config.yaml
experts_per_token: 2
d_shared_expert: 0
tie_embeddings: true
steps: 8643
Below are experts of layer 4 (counted from 0) of a mixture-of-experts language model. Rows are named router (the router's row for the expert), up (a neuron's input weights, with its number), down (a neuron's output weights, with its number) and show model dimensions 160-319. Each number is 500 + 25 x the weight over its row's rms, rounded and kept within 0 to 999. Numbers have three digits each.
Before each expert's rows: "gets" lists some tokens that make up at least twice as much of what it gets as of all text. This comes from a sample of Wikipedia text that the model never trained on. Tokens count by the router's weight.

# expert 15
gets: " in", " with", " from", " for", "'s", " first"
router:491523537475475502529475555506446494540498485555494515543492525469507521515463541520524500490512490494494523499496519446549494505495455519476525531506520517512535476512503446552508533561492503515543508516510472440506524475506479462500496477537535503477508508484505510524476502495486496466501499512502468511489448470528514522504494495501447451475536504508461481468486483511491522479457530537510491507493487493500501530503499507481519505492495496469502502478513490477545510533471523
up4:555561464483463517474482492478480500492502517507502485524514507491485453489458504503486512510503499551525493477489509488510495484515526475473527509506533522536508456487506546452475498509484528491540471461505502464496488493498456493480523504481458507488476473523510481504555526520492498497494445560523525526536536471513498456531491530524506505494509450507474525496501517501509515516504554443511489489526529495514508437512481483544508550543481503501503543460492506472480471451485502
down4:500516493485475471520520488453478515511465526479504489487499523504507525518502516471486547504480541533505469477495519539482520492475506517507520488479475520476490527520502472498492455467514523529489487505551487526474517458528538523487520504477517558547504517510483512464475491497493448478454511515472502495495476496523493511472561432507415513520522497473518512514500536491490478516500485498492489489497506524503489464549524475479538508469521533481501511485507505491519515521474547
up5:479503513500481527502460531490521488493522508476559515489523500508466507500498494505471529547509473497532442486512497492524463500500520532488539515494545518501482499499500525510480474527484504469463521453508427473508521504496486506508495471518530522515476527474460502529499537508470481568460497505499490454461499476484520531535519529491482491470450488553491462502445495468524476518492500468479430479522511495476466463513500498483494513522514498507488475526535493514523499502482450
down5:507507488529469470425513512510492486473501470448463498518553516491501489532466490541483489545526501497491514489516532493477512481476534463492520559476485493534529531524499476491468505511504513483509489510438521423489504528469506509478506530520487496492475498518479472503499512511506451451518497522500488542452501556494502513500487516521497509541522526461532526495493538559506521463501492530513517503469448517508545499503495522558571536479484505464530482492524503490502544495482514
up6:522478466512496496476498511527526513545509495488503531490508444527507491506508494524517474533500460472527519500483468539508498495469515470518503462501502472520495521523516469465469491475488469509452505461481477504521518505476471478509522526509509508481489524491515526493510513515479489530473436534536508486523458520525514507513474511526498512541484529480536477484487508483506530476480513489537505497487487527518528516458435507524522520507450471504526477476462520490552503491506479
down6:519514459499494529479482508511483479468522490476491535489496536490449499526546515492488481484511528515489502486484535501508501567509500517477503500539499492494475536457515519498521510471535512505524520481514498459524484512569469490474497447455540492548468487491520535486484488510502535507490550511476499519523484494439440517511516560507479524473512511477479500548525492538486511507483502479558526518511518515497507490498503507534478481456466483511448476484488581466448518476481464

# expert 11
gets: " (", "T", "_{", "′", " &", "N"
router:501515495498510492510466512506495521499520486493520466495517531484504454495506535496503427484493469538491498503538507498508498511475476528487512491486499523483498468468497487516513569488465479552518514460510492471507486477499509476514537506532518517512517498503526448475523455541470506503488512479487496508472494475458535543510500447489520480514499475490514506468535504472500518469495469544511520493471504513506555529467490515487527496491509537500477511509492476511514563504503496
up0:475491494510508496529477508439502502512507474470508479472509497478470517526485522520478508497509490569497502511501497486488524517434467481448529466472495533489542530489520519498476540450523504481508478477471524469486510529531532500542510486473508473519523502487516500506536503518493480489525446523489541511530500508551488485495497489518487470482501480495530481436522531465495509508497514498487491491526500481485511463490546473480522508525506516512455506518448481509531551521501469
down0:470498512524543500483483483519505493510522465510469510494528488494515503503540457538485505481467506485493547509504494506523540493518468488484486485502483502483456499467520524495545490505554505497491528501511526495499486528568496505498477508492460476533492499482463474511546485478484510514453510474499503483519538504499502465521503519491496480474506509519482517530548463523511500487538495532496515548517487503498496511464485493486492505454488518490491519549489522446472503483501523
up1:516506482477481511505535508493467466487542491489475436556547489494477459531489506510486542502506509533475502482479490492494467489496523479471464466558507477508448477523531466527478477472493515488516543516456502493516552509471478493509534485474495483536494510445493527476489482412503485573490477518532538512497498499515490502547533523504519541509549514485482482523504459472499489498541511523540488508498524517518571496501496486519498514514503515518476487538488493550535487512515548
down1:488491479560520519505510494510532471496516455515503500499540472469517455504470494470492501487470452485527503476520444467491508504487532453527472511471520477567483488488511504523480519463489502538481488527529516535500483482481491488512510502528511484439468464488517500492530489504525597442490505476523495515538514485533533494505501549518515555487447488474475531496453489515480451487530480533493492521517502495508515528504485484479571523492517496473494496473512503503513498495560530
up2:463519530485550488489498523495481528533520540465515466472528513468501522532489490530486455496483502528511528553509516499546503470444486490521546488475528521489480501485487463494491511506498514460478469512468493515474498442522508502464525528486523517514506476478452506460467506534480510532483507509486467506523479491492491515493559456444514490507507508515501495509494491504514489477529550537511510480462511544484508500503488475508531507464525461521494507503505512502461547486477502
down2:550536543478520486513503489502504492523521520515510527509476530488513464484524475531474518510526551498482466546496515513518505512467509508486499497499497523509507494528503492519505452480543521481491470519504503548489466488481488506468479529491473511528485450513467538481543483457444508465467506478503516507489476508488507538522513518484522527534541443481499465563470544444533502518519511465515537475522460488496493521471509465469522533474511476500491512480528524501480471521527499

# expert 5
gets: ")", " |", "\"", "),", "%", "'"
router:508531495475472486561470478501509536503529474521488469515545555524485456506474515477553474491519497507500534533499514436536471468463454520498474508519516561497542533468526509527505501517456506509518521500503522460502506493492491474521511538495495530515483486480515503504551509520454498532476507492497518506456525443485501535502512527496495476485512504501508472513507494489495519454498496486511525519463506561475522505508492528518494557488507517502556491529470494496506489498492487
up4:500490469510513496554535496521475556493505499525526505521498498541508505521503504499525454506426520489514486520492515502474491488482484550481516516497499453489502522491467491501501485555498485491520471521510536496472525448496492496526473479554530498530531491505495482441502470463501466521472487468473543512471479465492472490434516482514511554478498492534537524503465453450525515523512506495502497457480502508462506467481537518543488478481525503488493461548492474513479554490492443
down4:551506505487503576532498536515474477506499523521522509479527466486510501536485480502501530474511511459511473444488508500459502523455483556462532469469469504486448481504468512485528506483525501450460465480464503482491499519501505482491528507500495445480501497479499477480535527503478519509525492494521494492498556508486536488532487509507517483494426515514515472490512468512495512466488497528545517501466541491502459499523467520475509571504507521520511511487511520521491516523510486
up5:493537490475524465534520463516524487520458488465455476484547496494517496498530514466520515475498526519500485462460488513491547488469490497477521471503479540493513528510472507497479495492522492516477482418505503511456485480517484507521489536487495506522497468512448529482491471523466487520528502531451488498448498496473500499500512480504455509498504459492484492523491521515504524505505496484493502509504413528502505479506499485519530550558552464467534476461515510506541525470514500
down5:556464531523470554538489461479487495515506534507574550494518497529534489520470499468533474508498523490467481467516494460517526524483524486505451507493478515515497479538467504542504466511478502518439503479484474483479476523495554511515511517537533446498494510532536517547481518492539506521475530519474523487492489528507472515500495509441477499521488522474514484476499469467457511510498529498537472475527553494517502496470510491511495514490464463493495502521522487524492500503534489
up6:467508491486497507503500473488529461532516486488535497511470558507507484441473572476510525472469492511489529438506529551482519471527448519520485531531546538493505558449538511509489537464550477469472484485483470492481536523516484529505488475492489464505509485473501521500469498464501521498484477505500516520475523528531493495479509529507500481527562493545489535495473495536542490498498491506467441546458501524518463471510539484503468513503488495509521515516474487483440512512498524
down6:505487469514501503517502515502484488484482517546559472464534449444510538516532516478505484566474486500515516508512523482558489501465503514485511520517481478528502504510493462545511487486449496495505516441504529458507512506521510539505511495523480447515495489482492525494488504508493463523514536478517522512505531515516505452460478521517472529465478539459521509510464514451422508494555476467491510497537528501512495560510528499522528500500508487500458429461497501522503502439500535

# expert 7
gets: " ", "\n", "0", "2", "1", "3"
router:507524506511479466534480497543523512520495518481487460539523523530440509512478505518503489486519517507525505509566505481509463482495469503470499544506518528490495469488470536502516514557516487489517483498504549536498523463489493487542524525504508458500526479494512471488495497547474498508489478500491528482465517495478521536504469474514487503481514460520463499495566493494505515471453461504501481504458490524528526463468502494495487505517522525450464508481482468494497484447459495
up4:522501501524449507536481488527513519509513498547511471530472502521454483510460514495484494512490451511537531515488523484503499504486488488503515514503498499524498505521505438447489478490581522497520527555462479483500521435472509512511528459462550505521481508524517492515532486519531485495497462504469467489513455547515521490471467466472491518478532527504527531495515472495514492462489476513497489475488484479512557496487527488496534518563478528500488529465551511486472486439484509
down4:495499478494492533466484512511489490501497501498503492484498453519541557477481489480483443462482517476499514506490509506525496500527517538519485489527466498498493496492534536496501528500440479458508485499510513501482502546512481465478471483534476474491537497472497428483491522502527459489463472516501512519499509495465499500493527502558504521498511516476523513523537523495493487471502538457521510502504530514484443468479501426483482482471556489474458511508469482463486497521497529
up5:541468523497505515492503506455507507489477505521501475503531518506469510494448534478486511480527457459453510480535546486502515471498475488494484512528494499493506500491468507540507477545499456551465499491512554478502525474475487442518529456501482468502541495489517529499547521535495520500534477496495486503465496504486523497514466465516472483472528474482514508508472551507537493553478503442522523541509459484454546487540526548473556437488486482512508504467513508481546501516497509
down5:446513478479499506463507527494487515470503510500536475493485514514521534487521534491510520537501565518548475493476495504495517543483514563496487498456492487458481500513548487466506483481512522459460502522495521509463511522508509510498518536522527504490489502520499519520464498480491475452506500527553530474468491530537518508530498471534563500502471450523469473491487526477487491462510488483520490483513537527517480529512525493504524492501442492476517504506488455516476494484537484
up6:497460545478487477507511487519488506524465468486530505512527486504480489529513521531501460526438491498503535470453520459467502479510490534488521499502528497512470499493507462474496521498494512529488490472428529451504477523492490508510466508520514466518498490501504507472464501530506503505478494471505503536537513468553485445479508548501497536515525491522523518476524506467483485490501524447520482504517481490505471467508527500511491507499512507480489520526490467472518564492518457
down6:527483482496529506443498494480514490489573480508481506516470539522490460500489498458527502499520504529497483506528481508514506423521547490501474487515532538485511510522478528461510469508510475480514474524508528524515500506513491463494484503492483513508497506507501461587502490470461472480464523499506470531485476540463485505503483470496477486511495547453486502497481518501527470524478505497513508519503496490471491517519506539502528518450497485483563445508510543493509467514478499

# expert 13
gets: ".\n\n", "201", "200", "==", "202", "|"
router:483487506484500510515481543500510507508492540467523457497513503480476458476457543484530480475509459509467529524534545493480516505499505499506512513541538552498520492507490492494515518529523532484510481507469501466498497508502476489494483460525525507519518496471535450512470521498457509524536507464527534512445480491490515489484498542514514494485489499540517518485556447486514508501463480477529486503469546540494554475477481541524542527517548496483489493529564477462481513492498476
up4:409488497490515504502500507478508483527506469478496521508532502515509540534480517507532459445524501488504469489489520495479474498459517515548477539459486477493520497501472481533514532451504527511504525501540516453516529511480482522513436491513441502478488475515510473516472472497510528485523485463506470524503497489530510539471495468466461498491511469516507506520493515504467527480515482546513548486465495515526528477477555503526491514528521505503507516539493496504452523552517456
down4:490499453488476498482501489510517527455493504483515512545449519510588512509531500499500548564525508515487477522488454508539467508451468484517556490495532474527485483508498479520486524502499560480565500493498514442487515492549492526513448480504482500497482512486517516473484481528498507508510505481467520478529465489489508479508489470576505500474485510484448479527496486491507510452472507494467516494522496521531502494493481484492530542507503500519482490473482538528494473521473506
up5:516474543479518523506544486528468503463496508502518526521479470477502492501465561491493523515507481484510526535470498507518524503490524498497453499468496506473558551521490477483508511522492453426540494560477499506491489486509489489505524457497509474517480487505552564458522484500524531531508491492456527496528453468512517510480517500512471516522504529509511513458493530501501517467518503498486491474523478530491543495537519518514471509478473498516439485459504510518514492476544512
down5:531534442538508494500523497520548508479478547540480482503491476498471500512488514479511447536498522509495477476493491497493464472498528524519438449515597479518500500514519500488493498487478513451483490450482523473540501504460499531524498430471525459475502484522520494474465508499505529473446479528461488530510550510512505501511522474504493466521447478526487519489509507532509468507496497494532543494510543486496493487446522492489493480510532520561495491519497492494509529496486487
up6:480516493524549478477544511492490496491548501535507496473505498500455539514457495512523491492527552476499491521547537484507546490458495498502503515492486452483515472477515487456506513523480513511518484511480505499479491468494540510487489469506487489554527495495533502546495507480503533475504501521505483494489522498503477534479496543511527483487500465533480504479500472479525518492499507448521484504474525502488542486505483468470547461484494518493469514492514504513524520512491494
down6:495492436494516509507474477537534491530497496509525534506478519530499504502498467463500479490454517486544463486452527504510496487468491492452482490479534500529511454516508496523487505502495503473510513511565498516483484513501487485489461524505519526552537514475528432529501538523514532468531471492548518486499499502486490469506488495473530552470572494528499475511474454497528524444483499494521465478513492505489513482506471462507554501485550498488500529509493494546434492498479491

# expert 2
gets: " of", " to", " was", " is", " for", " a"
router:502543517496488478481493489535461495500514504484478496524521510511537480526486510502545508459495478515503549501541520482512472471490505503532475484501513501506547446469521480513505517537499492470527533532507531506543502468417484467484476535478550498506504529492499493484483484507488446496512488487491501462511505498480526551476516459467498513497497473509511535479533503509501503477524519524504505484466496479483523520488482490491519549486484515474499505552500446503529531464503506
up0:466487474476474452444502495535493460509542499511492492506532520526486494508454552495513512484484485489509487483540562495439457487543501495454515519498463515451493521527481494524508492506495513498498470489525468476487524487504490485517520544469521528547492495487518488473540544524454538517516475529536498477456489515493499517457543514466463498488544485470470494477504514472509479483477503501509482500520473517504487500538497476469508470505498470500483493501494495519524472505497457
down0:519478535577500513492540528520445523518498525519491516452525493513528511509494468485479487492478519473506468527499538462505493529494464451501490450502520476565524494502521495461494489527534488477488523495458488549503516464524499541503471495498460499493462492508464494519482504456483460490510499481449484513503497488484527512469495460491548483498477531519523450523481503509508482467486485545500554487483502492472547492515528476520486496459508515500501478509516488486470481484508510
up1:544504513534544483515486514495530514520493503552474496564521531480534511499523499488525517530517477504481463556479477493497493518494500466475466490491495540503514548471445472532499473483469501495527490524519480495460481510486477498473413504551540473523541485518509485503512473510476508469547453548504469492500483472461518523478546480485463506487518470510503478453524491495501470528548494469497488503526526490480493493508489522471491458499542466494514489504536522472511497459477497
down1:532556528476504547471549545463554514532535512491498517495509511540498488470524496526542490490522484468525527471528530547463482518497489483474511499511498462544464499469499521483480500517501481542503455464529538497504540509468528509528485520502455497464462519483496511519492487510530508492492550522504527483501524504506495484541488504561441471476480514471538458518526548505499541477482503511493510478505494515525504492477467466516509521495440514463507529493501503540472476503507522
up2:487520532535491563483463537519500487455490512545564491494483504462545494524499462466513533510479539464482507503512489553469451505428497527501548476489495544502533507488493511500466492511553487506523546493494517498522483527494491486491459509493504496495504501490498517518539502514463501466499503446479476507518526484528560501511473520496469522503475501510519481510517523520546516482492494457512492495486462513543441498502479497473493497497458515483497521504494518477574499488507529
down2:504526512479521447519476510500512512500497513515483512488534518482497547496555512526530455500518501528448515481435505462487500463519484501476459513531535448490498508546516521542503497506471457514487468502477471488453532482470464517529516562511496497509462504490510500456449539514550492517533487463525522460465466521499513501475496483513535492534457460487466539519502515478482497560445492527480511466498488509500514490559517515486547542532524450444483510488466474516412490523513479

# expert 14
gets: " the", " a", " in", " The", " as", " \""
router:509503501468483517525477500521507456534480495508509456538478528500489509482513544481476512477523469525487519507485518513511503511479494527498502533494546498532526478481488501478507491531461515525491508475504542437503502480497495461505506531472498507502558483480508454480522484467464496533490514503497495507511496483501492499482505490488457427504526427520527503487499491486514515444502485482577521506450530493503490491519537488488502517517515505466461499470505480448502526472523496
up0:510489468490498481502449535503474492544502520474543491523476506469476476482527513467483508508480483482514550492470482579501514491481504489494563512459511477533500483506514462529523486526523471486515477485486496520507546531465524520509544522517506460491541471511529512508496513473509547485503520512486471526528473520510528500489535529533511474488470482523500473494512506491482437478537494485496474477510506501472515522480493441425529500499507487509475515503530496467479515480528500
down0:476465559465473484536517509488478471504501511494478457460502490527490470498497547522511461493444513515510508471470515469506513505482475521468525544477503554501499489512488448471489503486494504527477500484543496491499500520531530477500487525496489486480511521507505464528459474533481460521482480480537495480468544504493501485463491481494504510499496512495510515484488523488555487450500478498510494491418551494518484453507533497504529553493496480529480470509490492510505504479536530
up1:479512491487487484510488457488518468542505521473522473538526520528491475525523522507554515524432534481498502482466473547526508469491535515477473496500508537488517476528511519492498493490521508502470501512482506504520467511537490469453465517529506529518487502481540487439555505499506465490454523506482509504501509495471490466497525503503576498486485506475485491458484528449526522443551476528513485557519461524492481491514547485456480512502511461476488517445486530507524517537521517
down1:509508491531505490477534484475538502508491503467516511494502507474482496491460504482506478469486483501507520480529519479481498570445519483521519485470520498524479508474531488520514543483507486531528479481513489512461540465476514523490485502523528448482483503513505502559472454506478477500509465529514456460497529526507471496523498474445488543469452540463501497511517498537510487469457522527486509467545502510522530496491476493545521500537536511528518451504516502495467458460465505
up2:512476456496481489456509510450502476514522525543491487489538463526516437485518484482528489473520471511489529493510518522527498485487535463502520487465507496530524441491540519494509482524519488503467501513536526506489540517528463534516500510473499489462510511505533496499537502579515491519502455508544497505529470463519513521480499497499496482497462501507508510489514453474514522491526501568477502513507428483530463496498535491572465533489479454505480507525437501483505502485468490
down2:458523542517518501515509464505502496499460520499482457524513511471520496503495515526496528513473523482505500488472465509485483504511491526484523501542460533538495529534526500524509540450501487498540530482532475512482483456501529447507496454476485490518453445493522530516496463487516503472485510481499518479462551522495475477499466519491517486451483517506535457532501514537483521468473485456472470515522500543497481464532486507491574459488518488501511557502538542511496549514497514

# expert 3
gets: "-", "–", " of", "3", "s", "a"
router:489519499477470531494524476470538465537520515465515458532470515484481442527489515521500484495493501488470537489581496523488483477487488512518492477522505465469535495483467481501487536539507494482487517481534489511534503459482483487531531507532537533540493500504499529476505475495471459533503485516489519490462500499511539527506500455477497511529471498533490521472517471513529492524479509499510483525474498537488532470482526513511526474476499499476487522500509503539525493476478478
up0:484486527526477517504536510498519442512553490451504490462499513484525573538465473483474485505506503474498515556470516476501480535513477507473506548520523515517515485526473492496430484477457514490533510419501502496476518499504537525501490467491527512466511534462520523495487491475486491465504513548498507502480529466485493516495473486450523473497526516462474494478535525502482523466489489508447494501490505491464531472548531529471500489434466491510475526526488471481503498509490478
down0:502507535546512504507504537450518522504524497493495489474531523514523534497509492492551475525500518466480510494509517459526485489504513482528475549487505503484488495480485485514493534457519512493532461517505549500509535489506486505516538476484494514487433533506440494503504434477524468488506500504485472501467492478493518512516535515476474492528519503493509450471524474475515529501502482441513499502489493551502508468494517479544515449480490470491495483538502502532535528517448458
up1:486505472526458485526512502477493498472437489515452544512477493497496530532473533486488498516522536436483550525503532471468511495535480538494488514535454466510493509473527500529488506498486499504459501502492515503493488507505511513495557529494518466533495483507499503495523519476461504514520497505502497545490457485505502500486519517494493513481449544458489481487524484503481487504525504512469508501484491547488477468502475501476579525539514544486491525467504469460526509509505515
down1:458476475469509529477524501503516490489506513520528508504538444519510515458502501490490463450472498515542485531478494510511500499509511475492509497479470521502519552488457504523546527509517500470540483505509527436510543510541485449500503497544510469484502468521508482513485526484518508500516470521459516492486461516527465470491480536506500507466472519497534506539497475494531511531527476495526490462537494564509463490456482502496491513502481526562495499538475479492476511532499493
up2:504488503520487533520481475498522480524485507493520485483523477497523489494513502502554540534541476474484533500529490497467533489475505461509521521501514471467497501482517510507476537535525488536491537518477523498520505469544519482517497519516503494487539517530499531504536461519468456546476497488505512465465542497498510517551495518519472524529497517518484463483482507501519468487516473486510521507533511501457467492496519496523474548516516485493517509484479499458507500481478522
down2:456520507503447475490480500511508471477468508457495474544454543492484492512457514496460508482506535506547517481503494513529467514537476534484514486503477493510490517472534465513523482516458525503503476524545472547495538513501498488534517521499464529479463486501483450523512494448520502460526460491508522486518501479509537512509510475504516539472524512452495529541489486534490529523498533473478498520529497522511517479536498489477491508530456554522480450505462546500500502503550518

# expert 4
gets: " |\n", "|", "\n", "\n\n", " ", " at"
router:494545512493499507502500500523501529493496511516496514576485547507509514511507531503511468526524473498461522547542506511531473479456497474497455535523490535473500502496495470510492490529532496501519528492498527500535524494490498482524479484505554488472506452469478480529490497488445498503481500510493521486467547472507507500480477470481462465517475442519485504522514490510497470464507465494507517491450485570495526516459492476507514533483521498458495480544523445460492471459510496
up4:470560505504478493509477534498521455504486527503509491492492504477513497532503468528504543478528527519467475526498491504490487478506495539536452482498484539512507511490498513462522489497550507497513476475495512497453496503475488491486474475511510497470458513570497550491551497487537524479493493489489533491489526438515544490476533477503489523497504478494478485497468506463528474482480490480477500485502520483513463462461530462547500511479480489545488500495484499501494516554484502
down4:496496434446468521458536498481485499488471498486551514463484507520504537491493467479484504459508515427539527471469481457443542502476531474492517496489517504511507509508521496487530503471461496520525497504514477485464496502520483486481514538482546459495539462460501510495518500510448491474454498527522504481531505510494515518540500490480502485542522543490511486487528544534504501536476526533489492507536482475481534538523492499490476484487524502468516503484532514480496502458490489
up5:498531469509498483558472490516521482488500536503529500488500502502424512472495554511470522497516477530484519484502486495488492488525511454481469527506463522488500541508511481541503517503505488491470494512509457467515539523480522466470487536506527495491525479499544509492532524474498490478515533467457476476514479442449518482508459499539521521517463504527496492549478499535490500509471505553513530524519520521483473499483492484480509479538531547508495506524474527461517470507536498
down5:494477506480502453472490492497521506531494447447472454522516518496524516563487480526513517526507521478494499442484488500519509516511511453489528486545532511458490522512496475513527493491491487498511497480501536549465490509480503476511540455498502515499514478505471495520535459521481509506508503483560488509470526538520499493503482481466517519474489484499505474507495481490444487520541501455449478498487499492516484505525501525518519522541462498530514494489490486508487505469464478
up6:503521491501495508481496481519537522473490492506533502489513464502519507525494484497475514513526488489523559516459548509535496462514501480536501524503461474515459469526488484492474458485500517525470532496498501488488531490458505516467500464486485490493485487468479509484452522460478432493468536500495446542490517495492494528522514512551504485468502504464533473493478484457511514470548520494547473501488486517493524465571497514512546524476473484496498496490493501484504513458544457
down6:474476524510486525496501497480473445497452489507432537467570488456492528509482490437481524491478521510473539471506503492510537510538509504469505503525517504495544506472499509529539547518492502503525446497487522510487498515512511533524546500467483481468489511492520542507515439495533487478515483496493502460491478499499551475512512523484501491494477473530521547500481520483517528509475534485494553515491509520553482573513507476459510493500484544492526516483532475517482454522510494

# expert 8
gets: " |", ",", ".", " and", ":", ";"
router:489486493510484509520497506543529501494475455513467443476484521527520471515489535537501461480525530522515534516554513510503498514505527529525518536527517515484483458513515508491516549498502514540539499505496493493509465512445502486501509511514534517491521483493460491532465500516444448531438540482501492500497510498547527512505494521511489487522527493490472529462526512489529485523506509521492491479470536534517501522476497498498522519465468495432538499497515509502504472478511515
up4:497462503532514511481505506526512464487529453505515507483512477479499494524516451516472492519494454529499501501466527455463510513479502525507512531524478507502483517511521502511512514459504485529484524492486512485460483457490483430488501548491482471482503489503483462480501547514528479546547512507462510503515503516440495503491516501499469470552527507525525509505531531529469513506484481496500496498501456494502459479482554525506556474549500529458503507519523477482494476510521517
down4:456531510478502504552520505521474582508430577516457510488471514511491520500493518487520519495516528462492483522500491542491523484502504473491494455490510510498511464486506502497493498518491534462519487481509479492506475494496540566487488442508517534516501522508520531499495530472488498481490488453491475479464445518517498510470495508493510546460537447454507492517470502464523517505516500526472461509478574513516513500531489515482504510488478492505487525507494535508533494509447499
up5:490479470492497521514485486539495558470500524474457459470523491565484482498481496494512471522520490531533492470496479485504476492486524530518440484521511467521446463499538479551501450465478533523515525486477464487506480548518530504477535510464486485507475426463519519493531529511530452477497518496508500535493511522541539499481529508484505541502541445505548503510482516479473475477561491534520510489495508502494482468473487518503526530492504517488483463557463489529507500505521499
down5:476536522486505506481491493453515519483476507481517543467515484499493526497537482551497484506511535513493508538502491518487462496489463469503528522429491502492558491468443506515480514527512500479484492482538505541475468495533504463521476511539526479482451562474503472497533532511487477485514461504491476460480454467493481468528485441504490476513477557499473492536513513514490504530489501514459467506480492519485472530506500544520553494534515479476502512472493529503514465481471511
up6:462544487520522472503468473500531507496546502477505472502511537491526479486478482470443553480520513485477529554493525490570516464503476508491499498509490492495474481491514527501472469503578505486495520538503490495478466479449493517482454479463502488544499517564490512470459490488502476488545544496507493453466467472488536526533523526502506503493501503461477496471521456503465507518520490474497502546509500476500441515517489508490472521503525498488536517487487482525505501523494507
down6:529480504483464480480498530493446510520461488536494465504505465494487469518460554528532472551496479493483534513477490529433510508523522498477504520493474510561512464507493455464502499545460459501507473506490490515487510474517477485509491516484530544463532496480461476501550517512486512522523489501500493549556505488497514536471477496486515514478461512518526504516517505497499526514524509507502491486498495530482537488488530517485466429453535505468480492472485527480487486481500493